Experts of a small language model.
Size: 12 layers, width 320, 45.5M parameters.
Experts: 288 SwiGLU neurons an expert, a softmax router, a shared expert of 256 neurons.
Below are experts of layer 6 (counted from 0) of a mixture-of-experts language model. Rows are named gate (a neuron's input weights, with its number), up (a neuron's input weights, with its number), down (a neuron's output weights, with its number) and show model dimensions 128-191. Each number is 500 + 25 x the weight over its row's rms, rounded and kept within 0 to 999. Numbers have three digits each.
Before each expert's rows: "comes before" lists some tokens at least twice as common just after its tokens as in all text; "mostly gets" lists some tokens that are sent to it at least half of the time. This comes from a sample of Wikipedia text that the model never trained on. Tokens count by the router's weight.

# expert 0
comes before: " ", " the", " first", " Year", " film", " same"
mostly gets: "The", " the", " The", "In", " In", " in"
gate12:482522516480494534511524508495476481516502513461483505492475492489517509533498520521527472472496494514483509502491505516517518516539517491509518508498483501480461485520521494537478452477492493
up12:504519528538465525489481548518482503487487517521556498496478505523491530473448539488501506491503497508505523449506490471487471489522463521540453513476524495477531482467513476516484514524478494
down12:515512524508480459483531540480536468485493514503480501462460497498525503500499460515513493526524499467478508486499559471477507464499496470494517506495569529500541491468461497500462523474488490
gate13:490511509543527492513539520491497518546484509505516554495460503487454479519491467519488522522484472523472472478475462494476488468470491505463546527532483472501511508478523556513480463551507446
up13:528512505523536520539528507520516457456521486476487449485491496505479505495510553468495523515497534507507481465536525493473471513474462519488497499489468479458486456480478520493527488491503505
down13:487494542469488476486501548502540510469508515519501467489497484475459520507511474522522537487502491534495475531507497487519528547504530473479523483493415542504513488522504524520501510468483524
gate14:480458556521451527505510480503539522483503500465495494471505472469483564545523547530469483504490514506487470488481491479527511496518498466528496510517514494528511508528508495493501509495515520
up14:512457486468517521499486478496459450499484445490488531514492483499506501501486474527510486523495480468485470482498475512467524499502464467513514519522487486474523507485506512453482517455475533
down14:503537482514497468491501441505487505485480530462531528539523523461478488506506454515519499496534537504514516482504526541507474543480515509498531436464489518538523493503485469525513513548458537
gate15:476508474487503512495448471519454502467490502465537525479541481524487501491490506479479541445467510497498551506493505510474473474511488491451519515503490497474463470477539484515512511538498495
up15:499490474438457487463506498469480456474519512469449455545508530490501524527494507488515485543475507518450476526497484521486503447522529437519484530530483489515495525532527495502522516466474512
down15:524544503499439497496474486521525506512471469508507472458474511494479515476499478477520532497532509479521476519507562510508522529530468483484490510533473490497510487568509458474475506515499507
gate16:496493545488465516544517478509562479473519529489502494474501496512488502476472475510529501496511528495496503513454491483503491524470530483482476494475479482532512527568514520506541545468532484
up16:482584515520558504519478511532525511474478487519505520494476503507525510515507510525481515518483497498527495516455508553495478467471541479517494477479508517496518518514535521482488475457516481
down16:512487492535462500489535490502506497526522460491551523547499527478484480496448490542505530506487510488498493507521505477473456509469445508503488484547543510548509525495499484541572516492497543
gate17:483455451528532476497482466486454537502491523524504485479518465499484517491458480491522486468501554466520500509477463495512501542523494490489523540486487533499496506545515533518512505509443455
up17:513516512459520501561494512510527520517502553491533470522502526488482496562526510441557528541472492546498491479515521495521529468471528523508469499509516478515516506510497560482513549503466516
down17:516493463507526501505516508511502511516481435518509502538491470539519474538518450504503504526483507489491496499500493508476508525493542469476504468488513498528448507503485498496493517533488518
gate18:456471510426498487524503503536498512480485484521511474497468477515478470532520495499527493499467476479512464486523469520489501487529514517485442471509501512533542477517498564495501464494499513
up18:463500503499534517505541486450509546535515507504516468452490514499527506494522488470500533515492471520510503530487517519520499448511550497503481542504493486519484549528535502509499515470462513
down18:532512496489468528481539511479485504485520457491495476531484504493516520537552506497488551510480487507531502541473484469456531497513498489486472497492566496504474496506464477526532502511520512
gate19:490494530479520499530502484488511472522523487532497526521523519503460517486504486528458529568484515522491511521472492527505554517494503521530490508515483464478515512470464479520510508533458471
up19:533541468545482474531517492544498499515490508498508439497484493477535502481444480502510484461507493477470514511500465503458461526478473509475506513462500556505478506506499495513489488492536495
down19:496486484552467472513457481468521501499488490472517513489465500494487523492509494543486517478471505492484531479516516503501515567516484494512456492478466479500525468477519488454505481472436491
gate20:463532476516502506492463496496512466486533544506478496463545505520452537474497527521505531532452481504510522505483484514490497530507467459488467495503496512486481493476537541505527519517489492
up20:499534490487519512476489493482476504480474515519485491512506452494481507494526534468515518573489516504508497471503507436520519493513483460492519513530496453479532447458489482500494490467495503
down20:495474545532446504434472457489482501495520548476499480494487486494490560494552461473481512441503490479464515489499520495481500523516497489502491462543467488485480522472529501499461468488525509
gate21:473488524450507498503509519505497507507466529491497517470547471503496523503528467550490493503493559455495473516469506509508497471468496486490495489522489538507560486494470501498493481500494422
up21:503479485526506488522517528491500488494512513476477504496485490517501516536528523514466514489501524478503492509496541500487506533551495556493500519496479509506520525468523467543527508469483515
down21:498496494476501483471495520489516517504488454475464534497456518480515488524490460538536508513498494494486496526481428483429462545522505484495483493527538535482504474505433526469483507486513529
gate22:515472501515513479535494532522487520508492488545496516485514492519495544482529493505462497472500521505525451492504478459477521498482444522461455509526508514561497522493553507529515469456490450
up22:464508485449507475510477475532471509497464496514475485502504477510540475512510493492514541465535475508472501465484501537513498496440475514498515460477468520501509478548519495503489535484529486
down22:512523499463482533468410485483529505523501473512505513497496469548474514516499486509507539495515496489517516508527479469509505522514524530558523458494505496434490526521473512480535497499481522
gate23:507502498443492509517500478533484470518446472520495543534485534513482531540534530476461499520513517477531476486528529493515495494484522545474503513481504508467450504499505527462514534506506516
up23:517520501484472523523526491499472491458481454520485526522478577485470493506514522492529503484497499521469501558535527506468527486486498487466510503498523484493520529532542515455519518466510522
down23:519477507461520557479491506513501493476481492504513523514497490493517472494476500477443493546489465502470516491477506529518528456517518490471535489507555506534521495488466482549488454503489520
gate24:480486532500483478492542473542482505506460494491498508568472502519543498482466490497478510475504510464453487521502480499494541522506456502493535506505494495485447536565472448537514520502476472
up24:550524499514533483497448478497513545504438475529448524521493477475502492497470510481505479507477488464458541525518523506490473480533464453482487534482492512454466536532534487492436528501522479
down24:526522501522541518531497540529459480522463473539501498518507535536539493509437542505543522508514500476498523513444502514524519516469491493492513502473494503534529491492520543485493484515491527

# expert 5
comes before: " |", "–", "9", "%", ";", "°"
mostly gets: " worked", "de", " too", "|---|---|", "ran", " work"
gate32:524448549504487451513505523492500507461473534535494517521541500481483505505475505483466545463557488461501527489479474517480507511487502488465491525481483526482497515481531512522485471450467502
up32:485511510496520459478467515465533503468504492528519502481518492486488495513505517508460486522505539481512483499534521499488477535496529498524515533491515503467516471534513491560494545516475547
down32:453456505542512491492521483527491525525491511488498411508484475497506542508474504510483516481488467462494519505467515519530497508496497513481504482498537480511534519499446495563520525457534496
gate33:485561484437486539492509485522499520527493501526469463519502476513472510528476434500531473533446516495467476503498535482468522487493496532481492515516523501518513515488496504491501481449482447
up33:501491481538497464462527470479470486488483472473504481539474511501527501475480520516449508494549491493475490551478486483493474505514499498484499537501513489515471498539510542514522548493479498
down33:546485537546520474451457490515494501512505517525490503516520451450473497546527508505508459526497501476486521485463499474464468492495487495480539576497519482480521495511475533497523543520479522
gate34:470490540513520483461471491535505481476497480488520454505507508462518510519501483517528534517506489499494526550450452522503530500493476459534473515488476526468521497471477512519527515524507477
up34:521533484530497517539499506522488525494525478453507511482472518500544474475538516496468512521471519552533458458486516506487467515549449490474514524509483516481531495464481466519503481470494454
down34:472541534526487484496511464524514488492486472502504477529501444516422455477490503509507511480506467464533530492435471502497495515484471513533502509510432532488531527473513518517507498513492525
gate35:454525439493528519509511471538519520512488538527504536481448519473481460505466497525535522494532542449523522482471456492473444477464488490499477464532517549515485456517495507473473459506508474
up35:511544475518522468435503514501537470527488553495547556522483456483504476484500512471508462458488502555503489504489481515465473470491483499515523511513513511488489486473472528491445465508480509
down35:497513468462516497488514477476451479494549512467534479509469462467499537529528503512473489513518522482530463521560486510512534492540517474515515466525485511510470495500487455490530516530525522
gate36:452502513501467462533470490474499518455503510499498560530489411529506498525498477501475464499511501520525508465477496518492506515487469528493452474507518494498509500486513501540498475487524510
up36:495517451545531493492523556492482509484515519520509535522497470485498452481489463481525506486485491492505521500454475497465505558518528468470459517490492536484528508483504531524485523503529482
down36:487503469514528484484524484510510481503482488485500504502465502496503502507558542538522504515540487503489516499478483500464467496495480491542515481504460511495502495501493523448479507522493518
gate37:475489507478495470486524486484511516510533512440520464461493472495513533500482463475484498494487481501522497491487502512500485492502498548490512529482496529496522517531475502511533475523474507
up37:515473487479540498513488514535489471473519490525501483510491473521483530468473503476495485484459485478565478532461463556539475504494487459471460502530517539545510530509480532520517519515504471
down37:546497466508507506472513506500519520544497524515526503504470471532560463510501501448503520513507498483522527509551500495513496543496530506475485491531457489494482478517503491505439458510534509
gate38:520501480550468494468524508527519530529459514456474477482491435531497458533508476513474480499474492518513529511490505483486505499494496531478487489419511494476515488490502462485524509499495561
up38:486474501482494500487516533482503483478503524506465529469495511546496515490488517475526517548502514528448556518476476519530483456498511477511526541525499545498540510520545502460500498520509459
down38:470485491497558481543487499523479518477502474447488527519473489484465486509516441489532513525429529479499497490521524521497500480494464549502522488493504501522469471508475511494547460537494490
gate39:487491516524480498454477446481503455534476519499508542538529473531524499512508503483552563538513501524530535515478455511496478480480530520505457535514493485563528455480503485480491479523475470
up39:472523497470496490499547499553467566503475450498488456499468527481527471483488524468510460498485479490491493524511500542483538486524469513509498486519475532465495473487490493517517511486539507
down39:482492493485509505549525551502507520477507465495460419513526494528531504503464476498496493511493475510488440516504463533414460512502479464486539476477521432539459509498522513494488493529506480
gate40:496504466529471467479505490520487502515494520503519496499508495538540495505476457517511490524505503472527516497478483529465515523462509536524517525472511525468453535492480519530529481480481440
up40:480502523451464507495533448519460493508474492506488487478497488508523471499509475499477477492501470523491485461467532535518535514489520510503490495513494526477475569528488524492533479494481522
down40:492515478457520482472507504519496515518500470545504496490498488518530538492513470501455508501531444505484533477455505462505538504502536543520489515540493554464478544454489502494482501504521502
gate41:494506449541489489510476493535482581539496554481482474513467464501534516510487441509514490500520496444504551502475511483490497529537454529444477501474538505548510511483506495477499512456448527
up41:502515479488505443496492533535482477533547500498498522517525490487537466492483525494543488498469484496480475490471501491523461547492484498471507516456523482507514470557510515502513511528494486
down41:477521513531491532498511494527502519518525513453478517525481549491507557503519524572520466484442529487471538497524468498541513538468485569501522508507527503491454483516531492503520413496484527
gate42:508535498467539520463509516515513526510529515501518524523505458526477504538511473508483520509477481521491510490489477456477446484496441505494487529524542487544481488520485530505500465515517487
up42:492472517506508487489463534513545510534512493543473481453496463508459474451477524477476507510491493514497451460489515506480488481492539495480507493458520488489550534499506479512494538498514517
down42:498523505542482506479554471498517465486509484487486499483483472496457540533531479535485513509502530502518515509485477480525529517499470527515480498487526527523506541473501507467517469537493496
gate43:474542515463513495527473505469444514481468517494495492489457527507485488543449484528446509516515508469458509445512484464486547505487523476535547490475506557534504526492506512488501537475512468
up43:489491473501535505473470444554481534520499498496492459427530503458495496525456460527497479490518453522473501489547481487515544507525495483496512516513472524552477528569501494511482493533496510
down43:526501520518512501514491508504488522484549474536538512493510527450506525477523511504495515520497486538463519525528525520468509518519488519520507502521455478476532463501490507497483528496485474
gate44:529480481526484538547484492486524512481531493489476449474506532515484475493478548521493508485524517493498528525533504462476563541527494516518526494508467516482501456476478504510474529491502514
up44:481475525501525498456552514509444498507452489480460521511503496536505485497475488497534516520520554470471503501522506472517523554449488455508492508550501539530501518499513490477473529482519467
down44:496507475521468471525474505502450535495506479524501553551484538488537467495508475540527553487513527486515512537521488496502512484478510503469529446522465478542513490512485504480478502487536455

# expert 6
comes before: "\n", "1", "2", "==", "The", "0"
mostly gets: " \"", " married", " (\"", " According", " <", "According"
gate32:528445513498504500506468519481477537489515550544500539507528490500525504524459520476472514493555469474473537486494500496492505518486504509471492497497503528498500503492556504498498492457450483
up32:497538511480496474476502508488540484484482482506526453480507473482507481514513517507478511503494528485511461500504552492492460539518502500504559525504516495468509494538502465560474510508453560
down32:472482490523524481463548491486491521513478499519471433530543456511487516500461519526517520525470521478490508525482544502529499509510492514516527490530517497497515486491446476543468499487474512
gate33:513537496453515506492524461521494513546475464521493452524473473488506479502494453520523455553454507505458458490497525494487510493490501527470515511510498516532506497499488469486510479430450436
up33:503496485558451490484527516462485485496473491461482493505483507503506493508487479498477501485538507486468538534499467464481468505548469499476482527505520490516498518521525512518515521516533516
down33:505488552536512499494454503525505490519500479512488493508501451460448501509497518469495516489469491488471491483493498481476507488491504487480512512514510490508517501534503501520552475522448501
gate34:439480499532494514460488525552503512479497509495516480522556499446511504553485518552509530468527519482502501545478465494505518488490492483505490484480497527497496471458475515511533487508510458
up34:527526489513501525489504482501492522512516494467540508495479508498515526484531528472449523553469504508531469476467524505525478514520476474486515529515532484501505500436500499495484496477478483
down34:504540537484511467492535486528495512533470504488500478519531458513472472495492531540470479508498446484537552471465495499511505505490506522539494518487524546561548513459532504514541514521457522
gate35:459507453529528500516529489539522536513460543551508524483465494458478464524442496478556524498522513446515517475483477507477451509456472472497480477508524536535477485511508498484469454507549492
up35:482503488530560466485514542514516479521494489513546546495498471468495498468503542449500504471487460511498520490473501493476486487496494460515518512482500518499494505458503528468473495527509527
down35:443466502482556470480494489471485488472530527501520506492513481487503539530501518506476505526503547499482493515557565479514499493525547495527503490517522472535476512512518478524493513520497489
gate36:477536482492446471496468475464497501458511486482489519526487474535509510520497474506471502497489496505499489514466485565489496511475485526505466501507516506503549490491511511503500481509538497
up36:475510443496504505505514570469470500533516542535502496520502474493490464454472466474499522483486508451513501521479486512463521549508508501509469534501524517516527520499491528543537529495503506
down36:442508494504460497518493518463520471506496508507520487493473505496539508540519545504535491466513515468489496505475515451511438494528519514451495501526437502535507518491557546503520491497508488
gate37:474512524456491485497523476454494494510526467473508496471496488498478544492481438485490500484500482465531515489481507533487488495516494530474517525503497527500507509522433529523517475514478477
up37:499474489484545461510509519550515470479518493500533457479481476495498532455478476465517502501473472474541437546475464540505478495486495464470475483520504523527505541535477494518504530527507493
down37:528494461508489539493486479510501503547509500492502486480519491524531480483516464472515531496524505487479528516535550478498511527487488503488462479500452478521493522470491511503451490459506521
gate38:521518504512448508487501492534517529545490496486475469467478494525486476516500499520461521498480520520502525500481532496481478494515523514500495479460513476473512490505525469490531524493470535
up38:469479488501507499524516511484474472457527492503490542498493497519517509510482502470530512531505480533475563521465492488507487439497549483508521504544488515471524519504557474461526516526499482
down38:479462480466505473536496466508505504512503523461517492500512491520509518501517482493483542507430540509500468513519496521481466496485479548517503510497486483487480481503399508491554466509473447
gate39:506518509539479487430509460493485447541508508513479519507526452504486514520499488475525551518486514509527549542488454503493459504474492499523454504501476468548489474491473462486497444534492485
up39:503506550458502496511533495555497563507467471492511474514450543509525455492471505487533453509528474509493523491542490545471515476534496501503523521520482516494504477500500512488483529475516488
down39:472508497473537502541546533470486539499485502502493436500505477498501473490480492512512517514487491507494476524494471504471480481520464445489511522545497469528476516508518530540461479488509495
gate40:509533484534452477467483482532468501513507478507531479492512473502539495515473464488522469498517493472524513524486486538480556537477505520505521525456533513481457498498474514522493460478503438
up40:474520512439473481484523494539476508521469475500479496480499472518528503513516467502481481466508451470488483473461526539512548506461510488514504523467482574454482548542467547472502474507518538
down40:444462512482509519469520496509485520509499483526473466503480442508544560500568477490502496508495459517480529493448518493508530495511506500531524509559539492508486530454495473473525518460538539
gate41:479523467541526479504478497532486575531512534479480474522512476474520511513475449547487488487514526461507527524481511478485520531532509553462453512471540512531484510473504506479506528462470504
up41:505485501466501445480488518529482466521520486470518528518531472444510503513461513498526493515500493467499457457487500496537474553489494474449508533457485480514520486530513521547521510510480478
down41:469507524506523512488516500473518501495537519457496491488462580512531531451462475551471458483509547506502515498543463482531551531467493525509540500520539517500494469518490513508523442488491504
gate42:510512522476502555488500534531525528506528494507526512527513452534467515505498487485492517498482478493491524494502477488483451489483469500458516560497533514539446515519493546516493443521537485
up42:488501545491491474490451530512501527552510495537476472483514492552463491468447541488480461542488504463486465523472502513484475483499515465442484508459537489469541519504505502526545525481497542
down42:526508488539508493491533455510519505516492497516500546486519469498453511475516475527508479529515530504517514541488478478525558499514495548552506524496520491547500521477481479484500487546533547
gate43:485547515473501491504486507497484500472465527454490510503475508531493482549465465508440494492525516448471506462495493494492530510495504476531522513476530548502466524496470515489491508475467479
up43:461478477519548513470466501520485548491519494495516488449501502483498472526485479518488516469506456536468528501486470483511559506517483499508493521508495521529490511539495476515523528561509537
down43:514490470504484481506516481522494474466529448545486507534505519491510505512487476522508488473557494527485503521520529525475499530502478498495526526525453496528536481504451480508487523482511485
gate44:495503502527485507533512473515564502479494510462450453511492531500480471497488547511485526524543484489505494493508489474485524516506475522535518499532485538502534458494483507522482523508504477
up44:501500528480559465457575524491453491497453502477491548489515485528507515496492481464495539521519546471485485510518477499526510538438502488502443485503496507522542516480521490471490551462511478
down44:462491443526494481500483531478498541496516489473543482501503466483504475489518504574491508472488533478512483513471483502516541490466514504493524473501442549500467530498504537503499512487510467

# expert 7
comes before: " the", " a", " been", " as", " his", " an"
mostly gets: " for", " with", " had", " into", " has", " have"
gate0:455538554495487554491477462515495467506495537467513474454530469503482486575453492506499530512470506492498525542495505530504522482473507533519517510524543489524528497495486496498536525512485517
up0:505488460461498537533515486480502485492495508480451466470464486546522549509534462487534509567485515471432515512502527539496513541501527505504522541498491502534572469523490514471510544477523514
down0:469513498481507450476494526520498489497547494495504491472476494466490490493444486490456524487506519496500504482460500486495494530483498543517529542522491497482471474505505453496510472587497516
gate1:458544459548486478496520517506513521481479526527497489507465499526530499520448494518483500477449547508476463473456514442457500530505468562496481489494499540483514545475510537487518501531484505
up1:482534518501533521552474531509509492491502479491535519508537480554487529531496511545495479491553516509494471484515454473514493505492500493480545558526504501482509501509512519499500473514491526
down1:483521499488492492475544503487522526499508519514473497499480472490495509535494507491496479486478502500499564501492475493507523478533479500482489494495581492531509499519482520514504512527492481
gate2:498483490523508523479498491475492469469491489491500522518485459517499516509475516511522565494494486460489505490504461494467499455505474497481476524452551510539468527511514509514500511507510481
up2:519474463480507457500486481498528522526501501534470490526444508499499512477521498468463486523466497478465475484475520516523491506478467499450499452533516511516475491479493523510497463524495508
down2:523494490529494479498461488509516531499483516474501513491489494508496536459502540520472492533478499484461512503462531536503470463538480470497472486452510498493521483504524463500503534472507552
gate3:465538527460475478465484515505465492531491488519512503499511507517498511524476447518496505529453552506471502502509500499509520472474509519488479511485506483481554528534490547519523503484448479
up3:493529511463505455503493489528526532455493449477497481463559506559494523488487476499519519527467512460473522530494482508478521498523535517460462466481486484480513489524512529476508512494500513
down3:523521516503513512462488523503503493469474428479499496521526535451535477496503496454486487522467517481480486496501483474480518500460501505467509528486419571503500507466506509478510512526476519
gate4:508462486478504529482471554477455547449478510542481514486501513493535481488506484474470522496505461507572457497540493487527492482440500553469508477481472483522503468506510505525488504501503516
up4:505490519475492490494525520521496489497506536479484493513513496503502485512498518506463479486507480506521468513531497530485505517476501469477497502475526456441514518509469509525473497500535466
down4:524500502478551490497485490508476514534504495467488488464480513512526480466525539508463510532529476487511524525464508493496529485523485479470484511462460524525495503531499492484530501499448545
gate5:541530482505540483474521513468466495523510500522489501532492497510516528485515449506502471534423448467507480519518503512521467427515506468494499524468522485487482474488547509524504457525501541
up5:494549458567500481523520494468534500489515464476501485509521494475525463508503493493506495521519485529469424523524497482527526506484519465498511507475498511497443507520505476537494474513499494
down5:519500492497568522508533503485496493529496500499453489473495507473471480500508517487478451512521539507511508477499474527488509498489486496479451539423428509501500476483545508469504492456540546
gate6:476470556500488467452524489518528479499492495482533527486517544500500481500493500485469487532533548530513552499535500482475495503501470458491489484495523524529523495492451505470525477488496505
up6:493513552491486504511539476491532475521518501465555528481502507476484501495508498517469492497517507536491509535499496500512493486511548505500533486517490541486453507529507514508522493490498514
down6:458495485480464462479570559523481494499479510510450488513501465444534506540547496479508498528528462502491534492516498477494518516481447504482490505526520509535476507473445469456531508480449496
gate7:505509489539486448468490526512503506505473519499475554486501528478513493532490468510516531526530461490487517503492498527503514490430477507507496516502477507516503494512516468510481487495497475
up7:513499522478519507530479504475478487496489500509532433504497468501480523522467502541513506470491536497522463519525484496488469498545499527497475485481488538525481476504513524494514491492470443
down7:525496476548481511481505487508467523468488471526447538493509488518488492462479529464507525443504471457483498524526484471551544520486534472459475520527483537494501493492513531499494560545495463
gate8:504498519480489501472485528500505475541510475462480563480484521495496523497469467531521504529498505530501531478500493481474514511537535466561478496486492511521504530492504480492485506499483467
up8:530458440486483518491469480513479517491512515529501482473505496472541502541530522513519507500510543516498469479494529551501501488485512533461536477500537511482506474505508481496473499542473509
down8:512481515497492519484511515526531509500559432527527522501472499525510472509485516522569520557509511528474509508512521507503527501506537487544479527507499440566507471495540541521472529517483503
gate9:492515508451476488478467515491498516506485547493500505493525511522508525551461465448533485475483518479479517513471513501524451513532466478470478490488530525493493498502478483512500479482524469
up9:512473493523498471468488480462503453509541486506475473524492515557502573486468477481541485530487553541471526500520508470520496504533489469515482516481517508498477548511479458472508498462433511
down9:517523518512523519501457544512484497483476476544462524494536513485472502532468543480469520491499498494474538519490455471507540537488494496487498546471479514507544485487456525511518505494506516
gate10:474557478506515512523456483534487537519513543534457528473544501469530544529497487486535510509517485513487511516462445497534517498490483499475472532511505521478504495503483493520520487512530446
up10:447489486463480528514494479536567481474450499478495498498520521505456488505518518511498524451529521449510505505519479482495514505479504503493497490480505485489486524474498499518508551518508510
down10:500484452542537459529517526452535483520479516516534450482503480504482488505458517500455496473492512502485483520490492473539478485477500510557497490519474500505472533468505509474504499498525511
gate11:478503493465451492473496532512480515519463502479511506468459469505534521528507473456469490475481519488499468456510485518533476474462499468494497478478541538513553509504516507471519508503479479
up11:488475505469519473513460500520526461512507465510539461474527499511469454459492478494504496493511550459477511494525491511499525534473453519521525480517484538516503510475514517512555523489494431
down11:498524504460481484532530489524488539517500494466489518505542496473462502499488477455482482509517482464485554548514466493496503513490495501527488471513564524550461493499464503473552527516488504
gate12:488517497466455497495555487505455488516485500469512511483470527535553515538493511500545499493507537531489486511488530484519501534524536460557467498528490458473493498548519495518475478458517499
up12:516484508508491510486471516509508468472511518538544533522505495520477516478477507503511476473495475469493498455514478459459491508493465505503482503469524529484537499460504441538517502522488506
down12:510509544484463525477498485460506495518495515547487503524493497495529484510500501481506502573524488509488553486551504422462524492510514491509475553484538550498489512507469500511470513466480478

# expert 3
comes before: ".", ",", " and", " of", " in", " to"
mostly gets: " over", " about", " b", " across", " Ward", "em"
gate12:470519508468461507529533528501475480507467489449506520506448496496531514514540518494510494505504491521484525502460501501531521507537515471519543481504508465493473488505528472525474450503495486
up12:526471510531501518493476543539488495474490534529521507520488496528493492463459496469488507480519519477497520470493481448456481521526445457493482492471509499474507475458510440526506539504447459
down12:509495543518483480447509524472500480487491478517446479471491493526520512505458483523514512495505476486469522505503494465433535516478553508498472526489562517507508494450466510479458523461481501
gate13:477531529513518510537535518514488480504492507505511543482446493508451489546502490501507524501511509525486505481469453497475507472444506518456541519506493454510517504483494548488484468535545457
up13:548511512519537534538510501510496489451513500486508475466475496525470519486496521493488516481481506496501483456531547494477510510471495508505508486475456499456463457479515518489538481476517513
down13:508417514449508479482484522510513467484478519499498479522502462471492527471478500528526479499499474503502469530515534515494533530501499501473507488486465510504477477505536449549501518490487513
gate14:492496496522478515502516521507540509490495525459470505471472463463486555524531525510457471510460531497469492484451518455525489527528484471488478473502532480529499472524513495528498488506516500
up14:493483489481513473474488491511488456500468491513514521539484477507501484505510486517488492532489479487493487522503493519469519485494480468498494510532470467475510501500499500466494500457459537
down14:473516476515494489492523449516489514493462534499523508496487488463499460487529486530525484483529555463515502490520499502511504519475561532497459492494498496478519520499502484505530501557472544
gate15:471509492485489493497438486519466507477467494476540485481561506504497502484504515475484541463469518496470540497475513494478506519533502512454489508499503522487461489470500460514505505542491508
up15:494473499455489464498500502483521486473506456492457475548501511454514566514513520482536499550498464511474494510500486530472531482484516457502510498528483475485506514549524522481535525480492546
down15:499540467502507486562512497512504502525474493500522486468472551506440510477503495471494508463522535522471490546490529478473477510492473508481480528499494523509499538532520515471461473549492472
gate16:500514529513476472534476485504557501492520504512514494478522491515480539483494494498503496511500511515488517493459517508515509481487546471490464484484508471486563519520507518512527547477503504
up16:483567478515583496494496512497528506489490525502483534513487486508516501550504500493476486501482525527555449514464495530489479473463510476518494487515527505478499517521529520484514481461527443
down16:466496514483526487466509474533525484493504501504513515536513484500486517492467492491504485493470544508522520482495550488467442484482502440491502483516519496519477571482532478534540492544490542
gate17:493467498515492487530517461518463527506475528497504488480533496483489502508471487497494486451506545479496510462470460481490493507521497477475512549505495547519486529541509508495501506521432487
up17:492526523459543506521504486500499493517474536450515509522490541525465451519533547496548516520499495529515478502499534481525501509472539501497475498501504473514533484489518584511541538485476496
down17:504503462520519490514527501538502514546488463551501494499475476523535460506465489502483484481509518529511494485495520485441524544487510525480506473469563516489496523493494520499471492522499513
gate18:484462494442503505544519499504494518461470489538502490500486520509482474500525517494528478510504508522513492463536436521492481471534515520494463470544475510528539474523494552497487482460494498
up18:442524504489543458497500488471518506568532510490527468496544528500501492473526507505506527509511454515516506514456534512516526491501533525483466501510494487511489539528527521492530499481465517
down18:481507489505460499507496470487471520467530514525485504525497483489463518513564524528471507524495532474566487532519513516513515473526501505517502476471534526512502471513475521488506489511515485
gate19:490479529501485497495489512517533474515524471530508523497505515519494516511512474510474506542459502532507517499494490508505562540504502535551495495507481491504497505455467477493512510520435499
up19:533529491520512502510540452516491489522511531496471455505493490485513478515446473535531474477546505466471478504509474526467462506470468479503519498468482480497508502489486496539532488511529498
down19:512532505565487515505464475500488478572509469502477520484492491495477536473518557521526527528512507505500502512496522533520532546487489509485473538465498539461491477528506514502499482507481501
gate20:444514471530535509484484520487477467521535522490500510466542502535447539512481515522523529528449480524527554543478504519493496464453501488493460526515499521502514492451561543510562501518474518
up20:516557510475531516501468531492459507455492531560495501509467458484517485496514530483500511549519489513532487462482538468514523497495476498496538516518505455502529453496516484502509484492495503
down20:486497541522472506466483476498481486477547516476489510503514495475517537505522487469506464486489450497455495498496447469477450459495506507485488496513455481513492536502504504524470503513496517
gate21:509453519440485443513524499526502524483473513496477526475511485497490487512567471530484494486510523459506511492486537502503501484461491470480495479541503541514516502464495482472491480516492440
up21:511511488519516520492477528507539504497518521455485535513490476512503549514518515483498508539489557469514476517493518521481543504543530528502532510488485494490550530490499438548515496477498492
down21:514501521478470513509508450520488545504516493475476542503475479492514493495485482512512503508525504486532457512515475504509513505549481541512525502551550476456491465535464544484467480502485501
gate22:521459498567544507499525531526508522485494506530463494485502480549508527492536470499477503490546495537530473480486475428491510532479486504477457526546518505562498516498543509503495482462507481
up22:499503476490505477525456477517468491494466480503500475499513520500536487512504479533522511497538473508495483495494563523503504467475510514522526492494453511494474509558482522515503517498524518
down22:484570472432483507536396486502503500481503507521469499529514485503542534511481500491537522490480522501479500432515540481516493513456499529519502466506493491488465532498476510514517512501512535
gate23:508506489471485500494501489548488471532452473534472509512471512514481517519532527503489515481545539463497462484535519468509501502482506504487511467482515497480445518520500536462489540506497509
up23:506518505489449516515522494501523471470462458511470515519479550493496510506529507509551503506516491514462489548522522491456514483511471469465510462518531476507530532539523523467534540481513536
down23:498482487487517540505501469457514491479520561491510515548510455493527530483467508479507480528536488524491536487424506523538500480496498503503536451477514459529518448485475479565509516494507481
gate24:487473512527478479476529457556468493511510495468488514520509485492504508514491509480474523494505512473452489516506485477514545524473492519505535488520489505486465516541460501519508508492468503
up24:534521490492506499512460486454518550510442497553473494486503527479509487492482495504498458489506486470448518496514523523489486493520469486481485517460488530515504494521513493494457515503558484
down24:544474477493511477498501538462487516528484475543509501540465534519507526504440514526509529518521499497481507522513480546483454522503494476463460511499547500511517505484482527498493479516484502